Experts of a small language model: 32 SwiGLU neurons an expert.
Below are experts of layer 12 (counted from 0) of a mixture-of-experts language model. Rows are named router (the router's row for the expert), gate (a neuron's input weights, with its number), up (a neuron's input weights, with its number), down (a neuron's output weights, with its number) and show model dimensions 0-127. Each number is 500 + 40 x the weight over its row's rms, rounded and kept within 0 to 999. Numbers have three digits each.
After each expert's rows: "comes before" lists some tokens at least twice as common just after its tokens as in all text. This comes from a sample of Wikipedia text that the model never trained on. Tokens count by the router's weight.

# expert 18
router:508448459480422486572452387469534513452517570505459514519529546505544526434480485475579471536518509541458541499467530495485479487517573491481464470492547546475437454452552492461510539495545530517551551514451431504455435462457534555488428542510436549547515494432539516520504526497501495400533500557535461514495502452478527544560523566511529473520545542444460471525568516481538527508544
gate0:438415521542505524454432434438495528524475475447508506519500515517457434461480455486471464496565509505417583478525560500537508409508520462460484514484487494522513565449515531534507496435491550501472523479439500536499497488441520462443498484495480565526466452542563492500489458487555422563531505575571516484468511455435417568531558542489458547495521459470496518504482530529516431439451
up0:534516442521423532530550496535527499480416494502496490526537432520470475505536499506463459454465498483519498503484465433469494481498492498476513500472517582512450561534525461477452483546456529540468593521513428400498469495548456438492495515515483534428521541519495476609519551554460466447564486520534507504528534545502468492435598552506548414547553477479541463514453419475503453467498
down0:560492469557519522459456514505446488544491551568531507495483522534431494476531512503493470483449500537543552528486525496479489507563559483520551490580474429579550489475575484491456473542541497437461480555543523499509519553455426515496402539537480522585525546522569522516478416468430562476534499502496491471442507504545495445479515551495512461511511527519456403489577472453514524445445
comes before: "\n", "The", "-", "In", "==", "="

# expert 59
router:466488416437396519577468477495567546501472544530458541526511522514479416436513520447536534521503562539470556470517549559537487524547530405502500471531543577475410484477472506523508557572551510542502531545490525504444470455543527503493487565466464520490484441480526492510452505519568472475565481564508450526492511467501520480547486573493570487561541516433468481501537532484530509537499
gate0:456446558533449497512516428453535526470490553485474523548534549471492499459495466424457494540493451569567509502509473505527456588504458525578452499534501478543466510467510511526486428508449475511498567561533486534509512367498581480481457536441455487447519509460456538558500494503458474528571438500542545532510484509532472479535549491525551526619509458475455483489500505461524474444472
up0:534522467545480454507488461485489520474532519518529518495557493562583529540474509475492436553479470506474458562568525471443487483519556495514481562455460544513450499459463588480495496496572547459440556436499442591466516464438450449522456502520545521512539485487532551496526428449540523551471460493509593482587471560482572470506537519466460516436564536505499514524530498476580497473532
down0:481507448414605554565596470525478499490533571501574522483464437615518554493499495427502440497469522537522483481522459473427417532482495504431430535535537503491552462478554515466493537526537549463474433463488485507501467507460527513484500541539465494465543472501548456549485493585569476467530585522485502514471513510452496510485517446517495458550510502516471482486510476534568542491461
comes before: " to", " the", " a", " by", " in", " for"

# expert 19
router:524463487480364505552506463497576530433528554545467500499541543521557475420480469487527506488475535528440488492509490512523490543529536422455464497437554527436454474475506487462482532557527506485447512503464491491431442451463530600483475585487499537545482484448536510505469545549494493469535532533530465521486480390525508505507511548523525445509500554465482436522604562481526532513501
gate0:473512492484547517492457486484529529562510501485491534535481503563537502472427464437457518520558554539430484481499525584528554509495514515482456572531528485507422530453526569489491474518544547539487485463405506520443441511442504496489429479535529486548476423507504480492531574455476507488499538502493508432491427487555468487484461470540578490468563523472454575433552508576400495519553
up0:547462472486521495477522514460477458450629502579612512546465460477521478524428509531502489481487556491579480496521493560530485475497476550411500576534500489456436443511550511570521500497574485526490462489488485401482525469481536552464609469471505457464523495502537506516473527495559489498450398498452542399506465490482464519529489500526496486481469468522442474504506513522471503521513
down0:557474531459512460511526530513541445451426568586484519502465435429430483557513487399510466493445505539596501465463516505551499507502495473557575507514491519381497435497492474521462525530465501502487484496566506437410485525459460504508446525456468511467487436565540471511467466492504488484419507533487474451529510508426476523516440474470514469479535474449513523485450520559492475556537
comes before: "|", "-", "\n", "The", "In", "=="

# expert 11
router:517473514432469530588499481464548595489495545513507476492558509488546424510531518466499510469529533565467539460473509507554463528582544474455487471471507502464405497481469519434504502537569506528494555554463508476507438505489576530497489544477493574561444495479528494511451500503508523459532542523571453503454481492492553523570448579539565470477528581400467442465544507494511549485501
gate0:516505507541457487555543454554522570506501564539476543519602469492483466534538507474472461480572508464512525501484473563529450492515512457401471537521475525451523492402489552446529442517525511500475510563504452448532517482545484450512457519518540516525508482592517500479506538574557499469500456533564457503499563465590513553516464580533437468438471553491429506432508480500469488547477
up0:539481422481487505519495487485558478528513511531536499465576497530464554480486550554441557501577484441468535458583495520498488550471467499552490518519498555517528481442476454536467447484499469506537466507526547519489521501585529543488528459439464535504507481474515511506418550560558553548522529424500493497465423426445398497460464562452539459543544436532466477497481531439520570555501
down0:529453487527527435566549543447498533420544405509438579519520526521490504540467496496464478441473492520495537453531490505507536493518570534480445482534472511421524468458487470484475432504536558548438512494456545445520517469484597574400455517519466514510489488456560460490513506509470507450488461512513459495454435494522467527497519475567398501509455518537447538536572498460539550475470
comes before: " the", " to", " that", "ed", " as", " be"

# expert 53
router:554474493483391472553497473484537501441522564545475493523510528492557444414485477463574532511519540526489476480459487483551468532535531401471501448440553533480483450481483509469518530555512481497466501542453523501473412421462548579468466557500490563570447490417564486522484526536486510471541517532523464524502494478485513473562508552499538423512510547456466450473596523470533521495506
gate0:543495544486536460569531510447499494495424461420511549425481458520466538486494489552530488559547548475483514497552454590449555517536510546557559559488477507501450421466489500573484496505520519520486500571559525499560398444518459464507459508459602510499466525491526478471470488481406540525527485490498524550468424487536449486521538488501554523517536448494460561465537514450465486530475
up0:489493501552528550512532478496501449529459492517557493472468504501554540523481441457501511516532410520521557493514444514556493482545438475526464583462505551449552484476533458483442521608438493528511553515508551510481468500514483436460503479429439562519557504460452476437483509498501500528442502450488552489521461520471518470490478452566474561525458432429459589409498472534445574521524
down0:567548565523584455513524519492480461486447486512500529528460516490453512507470530424489467497499496502473493491471583526501546489440463464544494510459495465518575557523545466533567563451479532490519517516477502532490534521479558455409477494481579511459534460555480508498529480524503504562500490514526531414524556466463433588419518515439556546494449436493560481483581457465462463416500
comes before: "\n", "-", "|", "The", "In", "=="

# expert 22
router:579446436461443544513476490484534514493459503594480516477496509469503491485478482513547549470446517502464452492538573502477452453610586433411508535422559502451511453436534435537517548492539508479500546474475490451450430497486564556533491547494481501530446540482495478430419535474514505529572493510516528550481484449500596536566473491534523504484496492508470512517504514440510506529505
gate0:493561508499455504542433527527515481451504562500440486493552481450500507472503499453588477489530477500505488484477539573417558579505501492460499512416520562442524526456486496487507569565527548498479463430518464477472476561460488508499489537528597542530562484496489545485460516473562397461450432521524539523465527476520537532475520523584536528476549470495564381509527511479475494513513
up0:493510439481493471471423514426573483512533425470537556497494402520563511467520486603537571497467478494543492492492505463513569525507499495533512458487523530478528483454560521477546431528496491528493508461459534586448566542518523479460441553522547512534492491500441467524498490476527550408425520491494560424488549498519544528412513496497582541549498445467447508492514460519491541533533
down0:501458500511536429431537547482460468482462588487533523454435488529496472540534488561524508449471475529498505487485549492530527503537494461532514540453497484450546563546480428492471516500494456480550448442462504505498545480488532528427564477558543551514502534440471456547464534487426546499443451563428524496424598536471462523473537511503469571487522421560444496503526444483490441567515
comes before: " |", ")", ",", " and", "'s", "."

# expert 32
router:575466426455395504528471492429601531498481539549470480517513468441516458481457542484554564463482504561474494426525492439493438501584554450458478516464517532490400432456531476522492514514546486567501552536497517466472469473535530586543467539455516540525458534474506491452464526518505499507546569518565474550480519489458560485542515520524516500560535498448479478478545542464528506501508
gate0:530538555482500484475468512534559489531479533493569421545473518518536579545510498502541485489486446568457468572485464448534464508534547544543515465487527460460468464458474516489488504528533478513471585535509461531469475558509565491586467538522446470461453501398404527517492471506540414486491624532484538499532451515490517496486465444479494451555499509554448442542562506504510508454527
up0:497496549563452525404453476565545515469510484559472491520446502542496480494523496479496464512419564467511470508512520445520513456409494485502523481473570472486431447507493475550524440524475503520466540454469491444477463446494605508524547472603482527446504472464519496462538512505561518535432409451496518425514498538482500498561484451522455546474525523574467505455457524461551505457569
down0:493503460497494553511575539524501471544443483457519443567410550488529593502496547534544572499453556534490494532548441428456448481475474491455456544481496475445471499457394503513453476440494512470513534508486490483518530477530385482590513470531491544490494490498482547564506435458476513439481522488569561495466524473389540486548506482496499459501541499511540457495485508494480496570501
comes before: " of", " and", " in", ".", " to", " for"

# expert 90
router:509447485461436498492449448419550586426549503549464542544511515458506502505479470493548503485506568536462514443497557511536488554563532447495501421430551537480446485486477496486527530548520531500477605492439513480435492424512555498447463532489457509548477475481519446488435535462572524460531530499545456575475517468452516495526535515533543437526540531453448445465552479483515547521507
gate0:517439482509514537552501520506546492522525522484517495523427488513543523475479479476478513497483512542539518457457445534509468515563531577490529479493373572459502533538529552450563415520591487454491511490446524456465448536534559552481492449476433474491545515510526474488419490474480504465536498417498495460517447428446540457443555536517548459481436492445418490504487501514467486419457
up0:438516507512505448510526494501423531495495463477464463477460481483564498506433522497449561506516499514564473514552476544463497506518457460495494503521497521461463585552530463522524473500608506452510524416506485520483429535510482490533523569496514479498482485487500500459521530448513490482473451427542515526545508481484589550464639564580444476529524477489432454612491579520450475492488
down0:475481479476562589488500459475461454488486502532492459531570543566545579534548416468531467510520542471550499489469490424518573524529487545536526437480399471470460525571516494522512552475454462456512592462489577464543496500539425417489455543522504452502477428492512470558482514518519505494463474555544524522502489495470484473450545487537528488491580454534532455459443501517491455545504
comes before: " the", " a", " his", " its", " other", " their"

# expert 71
router:518461470470426553521471488488563586479496528514456522507542524495507442420506528466572473520454551551472543472483548522513510505553551436457478450533529507484479466466459496489498540548554489582491545563495521440419462390539526510496464556452458526505426479474494491510426550530516482492538527523557448530484486494525532482580467541534555496519577547507496463507549570486552547516500
gate0:478459434421533487530513511509531527543472443513497491480569470466516451507489439371537478472507506496538478505551499433464541494462517449438484427615516470521516456474403520464536529533459439494476540515530517505493460448472453517505500505520414486491556462475543439514538513499513485468448503535505484480487468520425467554506444538576501560454573495541463494468550566505471460504463
up0:479499490458517523510501503534502522474535571535493594490448539510518462454486561490485470606503460496509526438479529494500484561473504514502434538479460566464431443440533575532473479475517488587512472497463461463504498525511467557595516559445504477444487556582535555451527460515461518453468482443449504530554530531542529566541499524602542497486487505531465533509429484555494477527454
down0:531511518487453501511551517519500482496498484521401501484480483607560550510558493569533527465517469514460518445463491489479404538521455438532518523469482539481508534552516569461551504501576546436510520388520478466480463539523524507572535509528540506502461495547429504484550462486565448558504552521549499433511520457511513496478567464457531491429493531467431536549539445469498546525439
comes before: " in", " the", " to", " by", " a", " on"

# expert 84
router:491494480476364497541482495477542563488515577532430510507515527511502396471516526507534500494517566544483525416462491511518452527552651439489460461467500554463476440460467487522543562492526509496487542511459480491460453452483507513516501529478431538526455499465582518488467544522547508514541524514520472520471527499511524528507529542521546489538541532412438430542561520460495547509500
gate0:465521547385532527515440495580412500512518538467512486477478490506438433491550469511532554479525463427509477465515531515501534490417555504477405520540417508469451454496488559491532474496424511464564534474451523476492511464485470516468504513529540609490529480491527483542413494520559510443536520487507457523455515592448532475525497500462461492519492558484502487515566497467553516577497
up0:476457556562440533508562453500504433468497466489515434533584415442488502490502505483503500476509516464525477482527574508519581453509599489427539524560487455475468475522491490497495491460464475487486544489545561547493508448525484505486464500514515537428492608495451500546473440520486471472505523498491480504453480476493440461501418499447409499410521494506496451558536572467468492509405
down0:453496508557555528533522465516494524549453572529504447510529468543441515463526530490483530496553496416568497528510525547524531562374486504523493596491435495496530473522514570525467512465589536505491509500441469432510525476482535503475537479564421490491500466553533488521457499530495454521555504456476460500489432547519471469447568450446486524564558515471448541527521507606539524506501
comes before: "\n", " The", " he", " and", " He", " the"

# expert 2
router:525425441424489494549473477476582594438512553526431526517526543476501511452501502495566494475517559566456544438492522461520480533520516476482463470428532505472413487499484484536492546508504503484504539545450481463450442443482563517478443517454438525507465461474497482513455509470585482457529533531564461575461512472500557490562491539518506428515558549460474467482568500477548546560525
gate0:513473518563515387450512539475511552455568502488437459540531504474512508528495469538552510577500472465498499473458465444470463511455456528553467484524529565521495526400471508496498504598504504453526524575466482450540456447486533507442504534526520510505515506468487500520487519511457482514462558535570493553492426477454486547481394541513470497394513452442495470517516528537527517394531
up0:562459512504472524562484483470461491501529556467513476495431537473548524570531452511538559521503572503535500497499614409471520565473528514460482512500511513471506512443493518512509476602483562478573507528499565523519504502491487477448595502501501439446470498495500502447468507533540475509519505536512469483558524477519485515461440488458478462459407552396495443429524572445558476451474
down0:499521572444503544431563500466532505493559534536466502513510446504587523436480427577570469504479528458559491498455497520543524496475402427414501546495446428533439474489480513491531436521518525558500490575485493506490490479510484503459463476475594529442505433467482537517485458497480464549461470578482483534472507489516444493464458535531452545433418515478567474508516497511533516466505
comes before: " the", " a", " his", " their", " its", " this"

# expert 93
router:518406494493419475536435468494556511471458521578484519551539521485513459419477502487549569484478508550438495415452505444487448496525539471465454472462538542472433456506486491554510525527517487546518584514445515473455464448494580531535468576481484545519437516447539488451440494497520558540576500532554483559504492421488533486533542522543524509521512521462445485471539522467557548509518
gate0:497524563580429481501554497467503514501468512452485544558473491499480498395562515525489513478514466558479475392494514505467517432510500526514461503525409543499460493495438531526520527477458490457477534593516566510472561477469546556475526535531614527493429507502512471570449433538514520517518505555584457542514547456502498510523481434519486540535520456439453538461519533508487525465548
up0:551514480463469543533446459501492507461543444558500402557536513529488532471529453475513552479537503487372503512501473512462589497475523429468453517522413467451469561425478518460542385558477481531538459545501538476507491482512489540427542454424522469434500501472464488500490426449473521560512456462519534496524441454482542509462518548499489485500565460486541517506537498498461495468499
down0:554484423486525517472481539484460509465476462527475563530455490503498522513553529523453573446483557486484523500557506476454571486491544438533571501498503496507445481516504593499492480462491547453486495474507444456454517509523574532491577401524472536476550461427475499470516612406543455460490521549460495448504510511482560506486542518449568418518450540491495518512428536478488531556482
comes before: " of", ".", " in", ",", " and", "s."

# expert 54
router:524450481463438472552462479447536519484502542498490529524569556476550474430486534399560528498503505554403506450482524462496450501554523462457502492503539531461430472529534460515523582487581485564456544587468522480457473446529548524477503548504497553524464482487534518483429516503529546481536489517594519561476445421497533472525479503563494523550525541434466471532547506460521523526531
gate0:584532535488492501538525567460428478527504512547497500441555470499586493487555513573514530423509556513524556426524502502490511486487453543482434493565468501543499500539555503501472496589482476495442536471484526545503407522540459491539492478512439525473569537478475441478431550463520418488477544518593427522501505515477508479529578486532525504588505509500500527531469515585547528520494
up0:553456527498534540475532441497537442461514530489531431482441486472500498557464496533513465511386485504499503502465506543477496552571524453552564543437491571466505487496508480520594440476560519548522470566575570491526439513486460465498488534456521500532472539525557573586509585490483446517469539551463573535551447521498499545513496518521526453448486490517569457511487447490502522465460
down0:459511525490545474520528461517512533508555507521424518481501456465515465487554428481492486548453494504506542498509435564543570501506546380537540557509521520419453509500505477430554467477605530533443543437460466484469536551455476480537455510534473493553456472415562557572525524534488481449450554541494467559533533468479550536516507458505516448442495518478468531508538493463563468509480
comes before: "ing", "ed", "s", " of", "er", "ers"

# expert 21
router:502443466467455495540487435474545546463494520544465521519524537531548457496508519422553552514472508521477466469535510466530492527547575449429449456453528503475466521493532476493494543559522529529484581557492476450470420431470624547504500605459495519556459491430496508486437568509510504509517560521508515557488487445484541553544463542534562503475524504468492457486542507502486598497533
gate0:554404480546540571523564547478487539502505494521437596507515529515428506552496479526546496556507450476507475479499480529492532475485506395461466534589514488420444485503533447453472514503515494482484532471397479521519556581483540494509565574472475452549456470469458466517446537576538468539495501587505509572516509449510508501533468487535440474535496504474548479525495515497472484542548
up0:525489567503393458513509375522544505540476464481563484470482584455536509474485497561457447494502459558452495582447523495529518522437568476547487485416528487472504507461475406452491479502583414455495462573562482543461554531505526510536476439541531478526504454510444485482529525463559500484505499498558530464508488512470452506514452502548494459475496509526550460499538499511520497477434
down0:456514608544501418494504537473434426447517522455528460501551617490495495494501567427485535514477476513495564496535517476521404473514490528477451483403530561524556504554520488463554508549522501540487475494493494465467466385446507474538481534406478465522469489488525503577516521444474510464454502534498501591501504481495450504469510546515469522504478490505470531578525529446512475501472
comes before: " |", " 0", "|", ")", " 1", " 2"

# expert 104
router:509487497421468526565468466464560567464484527511401504506567556439490492407486479502548490451468532588476561466502524496508475561547523467459440472451544524486469468524485502515515539503512499495456563525469482479459449488517553503475463529452432542496486451447502464515466515473586505451562537542550437568477522478499521469537507516503530454529556580489464425473559490463565531554497
gate0:517452545455467454558531467484464457503489481441547586531548535473448518478541514415557485486419571567496416532519515471486458566472486519569541493479490551540542480557554512508484465429508484479500473508396552405513479519490474526542443475518469483563516518567471460451455547504512489534494484484519513522477453495462563538493446523536488509532551459564501523489498522450521422488451
up0:472539490551501415490481483521505436571508407484476543503482495501443505398503512491520486486455565486522534513501425471422551584457511509540416533551538579476438555445501501451479463552484459467440501545445489438490486540525451559537513522457501545528457513512502500481433515457454483489474444469574535456506496457456462513527477559498483507503541465487418541487475527506552497491441
down0:546480521465529480482492545528474571418526572455457501479502455473524534446499491582427510480512450476516604445468546533528542484522452479414432512580509461483481498464449521499507483507455413545465474524525370485496520507479452507483518450467521534447488460446465520502506553498464483544441529432470478456471500536529519480501484536542408513500495451508537499510489497519417545550485
comes before: " the", " a", " his", " an", " its", " their"

# expert 118
router:506510454466382529608458505465561550522495568570454568508496553500571466501499521478512526484508498516497496482513524514525440520569582449445502462407533526476476440476529456529527587529497543496478547516490477480486436422488552538537476570470453541535439529464528499497464484496521490476520486547556465509468458479493557550496477524519546471471538535506495485480590556463502553539483
gate0:536564512505413489493471520533529505551518509498503561553481537508580512524557464484433454471504590430521495451512480476499539527579523483519457524468463526476475553550410506483509595564513532445501614531561474471499495488484514524531515470556451535589512539499533521416478531480452492456459508515542518551559530477405479503539497550504482563526510529491552484493534484500479494447467
up0:509527504533530515458373531540478484429543611495500473474441532498471482510480502543517502473504436492453506547522484523526431526446472521464486479521499509508520511494446550483476505465501501513399502558460485482532566493560530509443481417458516508439593462434446496519528502397489495568471494487526468468473514462511506414458495583487504452501550535464421487416521513500486487499497
down0:566551470513498516479478469443430511432570522526539530467503499475485536528525465435405474464474466427513483460497533539501479497525456543461489485420505526473541483438495473511549445528498590496506516464480499562507533477517503524481475434434527454488502523428484510489519562441531544484520464529479522536541482525523439517564526566519497476505508370434454451495411526550454486548445
comes before: " |", "}", " and", ")", "4", "1"

# expert 41
router:518499473444349536507489466459506570480511518553504581554551527456510469468470504439528511501499554497465499469534527504549502503564554436483507470448575539458428493512525451491514549507561522499446500545485462459455472460501574525495493562492472570518518486430477494477449519471550459452547539475518454510506489415465575523570473503528518444506529510482488457501531521456584553521520
gate0:448449530533507480477504513520522490464553490494548570520493588465563456538521501504488529522464517526524437438583464384513505528515491461518496451431488544504466453525524509430503534517556438534439504508549523485452547502500501539463413548491528526499522508483543483515509506587496478548424529511526496440481603490516473547493445473536573478508567509536514560559525523490593464529519
up0:573490493459494611523526489562463517575516514548507462509474497433461470531514447471498487525508457501430489507442457469457535458475491453488495479459517493523485468466504531547509550483492412455379515522503510447591481555475493533542483492515456480464487522435583505519493481473507525492430548525530568518542521490473566562467485486504525492540489499425483598499513511532488507577403
down0:504516591490472529542487515531453451533463443465542517541529485452534429461439531438506444488518504509554498528520461500511513496471488572521488451526456432479515464513502530451539522539530490518434434530516563504500528498517466546552416560458485547576515477457467414473496541558500555515453549519504431500499470454476492552527470428575621508514515483501478525480542553492516486582537
comes before: "\n", "a", "o", "y", "on", "er"

# expert 97
router:468427444497434503538474472463550561472479508536472522533495528470543486426527503502570552505496547517465513461475504503535399510561586494436451502499560510461476405463517468537512553523522492508480539585455466499414453439517517525511418583443502546532442458455501482486472547472515504497547508519517443517438425482515510516536501525515553434497510560468472474501533535449508522535537
gate0:483490516512480560518482573497493515492413505501473457444571546478543482531521434446548518466575542498525514480489500517488491463504448413545484525557494470447575508541532458558476496412486444467481492564500574530546535487520533468532474512466472486526482473528494536418487511543536454569499467489484483480440572471548480384537497521516512555495471501439473438494558562503497550417520
up0:523495491448508456600511497498509518466544441467521514493481531490513469483528479505539423591545505466536530554474471478437542496504514541449439534458485515530401463514497565486437465456529522570474539494520457497492550476519552500409432458498475590563519528528446546444502532550504500504553467428412478517474467494565408523463559495516529466465490489476486424516481458489512502520481
down0:471475441480534447502500519462530495535561507500516498428474455507436511468552502404478413513565495548472469517492457540542409591454538488555463519511457450416493544521484526524531441424537548501502578500464453541582443516564504530492529466523544473526556550474458454489437524485559466484531478460499485556440487498503524532449515478472523464443517569486491526529492560497488538501476
comes before: " |", "4", "–19", "5", "7", "6"

# expert 61
router:542515476469469512532459436469530586499506520560464549501501513478548480442488491472518550527504514501463551438503500482485491537555564454453500494440558585514470493516554483524496549544505528554448531575468441446479445435511526529510496599483484539525430484457547489479444550464515524498565519473514485553492504452470524484536487484499560479484516535495404490507575556443582590559495
gate0:503540487520449493529512486497473471527521555509545499481531550565534458473578460482601556532461481475466481491557517496500526494437528503451421448511545538469552572491492486511442549488485470517530513527491460446484435520495453508487572529469526432477533467448504463521411561464464525516488522495573428527419527459458432491484462551450529476547487569521525525562528476480554596481471
up0:518569536511525565482509565479480489502456459540486466428406398458422519465504490514527484461488469502538463488504413495519527494579537466462441473485481504520477506473481451515507454541535518478560556445493493526411503530544446535524419550453521492490552515548451531505532535473514480551470450535437480470499496424409496476544490566422488505486516518558522465446495499447527556516480
down0:493506487440516458446495565446456534537506522583515523481453437484401452503491538477474492567556500522525502517550448495504470537551440559502422504435500503536535513487495543508482462466496552521455513421542456449493530573473500533529407543509511598475546542547514525475460481456506454516497490484502446484479485491518477506548497528393435493531519532591451517472489482572493506449549
comes before: " |", " 0", ")", " 3", " 4", " 2"

# expert 29
router:538456464492446522540410456511528586509458503524463469538506493459499465494505469487514523514500565519477479492479495530516503441596544455468450493456503485483467426551509434498508541472550530511522534474484498431427482451475523606506458585494438514500452493445511461491443475477546525503564469580568446548478463424543538530518513520557548428494515536486482481493525553481550525575536
gate0:533481488481465593492479506568469559487477537528448488473568500580491499558469501479542432538466561454521526498461453547571516500494471447458476504445568519481497456569461462498528563472495463532453534451497468475563475511424517536518485561423525475493517519576455551471427538556503489431490493427539547462526532409509519417431511484522553488508529471544461485473507489510507496532511
up0:487449459527507459426458552526491550473460564515491530565478476483482485474509503547520472523524457515540546471498555461523568535517566493532575569507501540495460525516595558507546538436526484480484540478475512422467509505483480481437532493468484491543534463426464518520447410528580493544517523522524508471490467510561508466520562447467413506510430557456456449483425480440541483506428
down0:566454611505461513562448516490512513473560494513425482519457431521531480474470512495506539532496529535526437542460500573539456501566483508492478425477532537469459489524547507493413529461538457449482478564530475495431518521551456551412485568482508430535546482558545487559420490517446504573488464508556497492513485494556495440555510521576498460521475475508502489470524485500457507428535
comes before: " |", ",", ";", ".", ")", "'s"

# expert 12
router:500489500509460487535455478463538590455503558522498504524482488490502461427444500437563527487471522550504473455490504471513448481535541470459430442436581530487450442469535449466510485544550514518482518537487496480461433444464601539498464612449467535576466490455501488502455519473486475500526547555515504558478499464512514564541484522578525493544493510412444448466545495473531583517518
gate0:540474577598483500519484492511482509524453502486531560533499510554486509454497516446550491524516499505547554504504512521460511621542499509518505537417517482493539522450513457494502492493527465452559530470496555493538444523517576461552424561436527590471505522484534506542494540487487432472533548496496408488490523482429524487424491511538511475494459496407536469514528448438489593453569
up0:502453518424505491467514525493374539543505495540563509490476504574510494481597463491512517482540463525544487437473503533479523520414458533472458398476501457486464477495487549480532515558454496510434519430524531472526503513545555541486492506481522523490523493405472499499503498482483449535535508481517575547513512479515452561596521452522470527485463550402528471479549485551548548563435
down0:571431483473512465445549474496476442571494501526524475506408562461517489496428449509529502497504460524530536512527526465539486466522429477522463580547496455500561436486497455505493529491508577526567557491501495481531535536470433490477507526531543583536529487528452509477481456506554559508540495454439460577507542487521518523534613460382460525518496470486473476484479494469431445467482
comes before: " |", "\n", " of", "==", ":", " =="

# expert 114
router:497502468486467549498487476487504555487503501534495497484498516489540443437463513485537520465461509525470497447543485531539430566563558437402440483495522531441473485528531497492512507510511512549489520549496480456473483481508548563507439582470466508515470469475517484502458506519558495481538538518537502534464519479492571548522489527503644437457496525439432496518582608482568613512541
gate0:413445459460469470514511520492513490519486581531440485583467509532539491475535518489467529509614479509486520497523564543510428535417514523570521491474562512544507434457489510485560510500560515528507521500518442446527510472488537528529499521525541466529579557553572472493537517598567512519474481562533531511456518481459542469532543426478543469509414521521471506463539452501524522474579
up0:471523439550518517520541503520557431576492490482446466526491433603570445507516469493532472567477432473433515511519579488519509539527557511547512557482471535504507490490511484481538482517533533508506499543526495450425474502472466479537462501446542517516453470534473535440381474510553500561486594470491519422496508478491494527602502492486563576519472482538558486475448455498552500498462
down0:480454494585576515495562458545413517393545449519500472517518449524457511518538465500478556582470471531520511535436523534531425432565469563490536508445543429498551537522500480485534533511461545467390521449544493585500560516511492491468438510508498420538518449503509519523465457485591498491498465488487530512488558527448505529547518514517528465488520520514532472492489440505460474467474
comes before: " |", ".1", "–2", ".8", "+", ".3"

# expert 38
router:491456460463437486540473467486538514412522537554454529533476531460526502432476515456576481476516525570447481421539519483521468505543539450477455477458502546461485496530510485484498517523511543557512495516427479496476458478473517532505456558475476535555436469399500472500494559490584549435546519547500510560455510447468544468536509574562557490526576529488464469466594547487525521552550
gate0:511596509525485482585515526467529492514478463478456469511497478428466511443552470493500502550495494495526493546514598465538518465528447480505448494532465532533581466519480433491542522589555483545441450552491539517536441523521516518473522524414507444546519521428525531457472483495437497477459539538538523501481437503533465474511606531460492442563515519443578427469512436499508518549473
up0:539481537502442580464441545533569409517514480470486505484579483489522571444494565534435421462570574580467513475483598423489577481517488540428523499491525463521454504533465503506525553508468532497525499489565453520489543513540519499535501510551501514507529524520480497469533441535496465519452497457529513489456515499538480546511571605480537445496563510538516463489531483528531503510576
down0:442566486557467476464525500485482487438451499516531489494469526516533540510459526498502538461513512540571545526524500540467513420476545499445498466560530469498444520443460454581530387503510490479550533552431513476549521539498461439551554502530535460441399472496478533532560445518553525487592498504463563497525476478522456565451535450481511503530522491533552486420560521508555492489549
comes before: " the", "-", " a", " his", " an", " The"

# expert 91
router:534459464510432512552485506450511572462480489569428491541458553484487471454508474490537553452473503592470531469499532504456482495538612437401489518460546532471434452473487461522569588492541520484493544495487466508479418462483555489504481540482452543573484514474523507448440488479505542495571477534546471550485467493483526535524505527521552445553522541462459499491588525458503556490502
gate0:584491440511493517491531481489489495521460533473434509519515555501535446430549453510549451467487480534519524485483486480456566481571462528519432474498552508494527471525456500502417483488503515461527631545535511619527529463446570511498479441465454492593532511459452507507477476472503486531501419539567437526528484544510555490502521530511529527514447534493418552518574530473521508453497
up0:402560431471518547487453509506537530494522534580462523514561438471523505587502452556542395502471514528505437451469449478559503484532446477483529484493519531544464478425523526451449538486488473518502457525507518482468521482531510549548474506567518519484460458535490503499459554448521453514439539506410457524498545497531525573453464549527527503509551480568562485425469464434465499539536
down0:479495493448495543550501522479570453446535513513521464598518507540484552486460476546530530443483496567468533494492453519472502468480501513517555466534441485481527394487577525514482586493443528471528463466527488486500529488454514524552557525524495457472429533461526516463462530443500465453512483492640535475472476479440515452541495436504589467454542520450523555479456514449492459501580
comes before: "\n", " was", " |", " is", " and", " had"

# expert 83
router:494438493507463538550460483431601582495477520553486512491478528485510484452477520465570556508509547507469501455469536503527465522580597482407467484477560493474479426500531463558505537547510504509472497552502469518437479433503507563544453614468477574510471465474502525492517495472540493496571488526526474498420461411513494544518500501512548437480489551494466458493551557504523544551510
gate0:496468580525469447510456536413563531543517563534479503504472488523474451488437466472488508560546456522460451437508510513493527479538482456480569541453519465507461473577507530545505488452560464488510449380496543562523500455482522439527508582475489498486556513595479505477541467488466559512552537479526534468456549505527503542560450552506473575511415561547500476468496546507501480461496
up0:495528507529553509482555510458550494518512519516510497499429503554489502472604468438483513498485546457542454406547441467544498446576558509449553476511518444500494525509501557544551497456486479479552503468452471435415474546503439457513479465528451448540530454493582507591491479512567460470476506536539484520517461588535482544536483443512454473512455552483494516479478489565578439473497
down0:522466528456528495479437484557560520537491550557502503549545481489502551483492521520519522491507462529534523476485505418445544504490568483499499501449602487592484440426530525503453630463538453465509442543496534464457498529466502546528534529469489508456492491412546479396549558526474484437519552499486476462539509437509501504479550506491467517535452474532531493451524544573460438455504
comes before: " |", "4", "6", "7", "′", "°"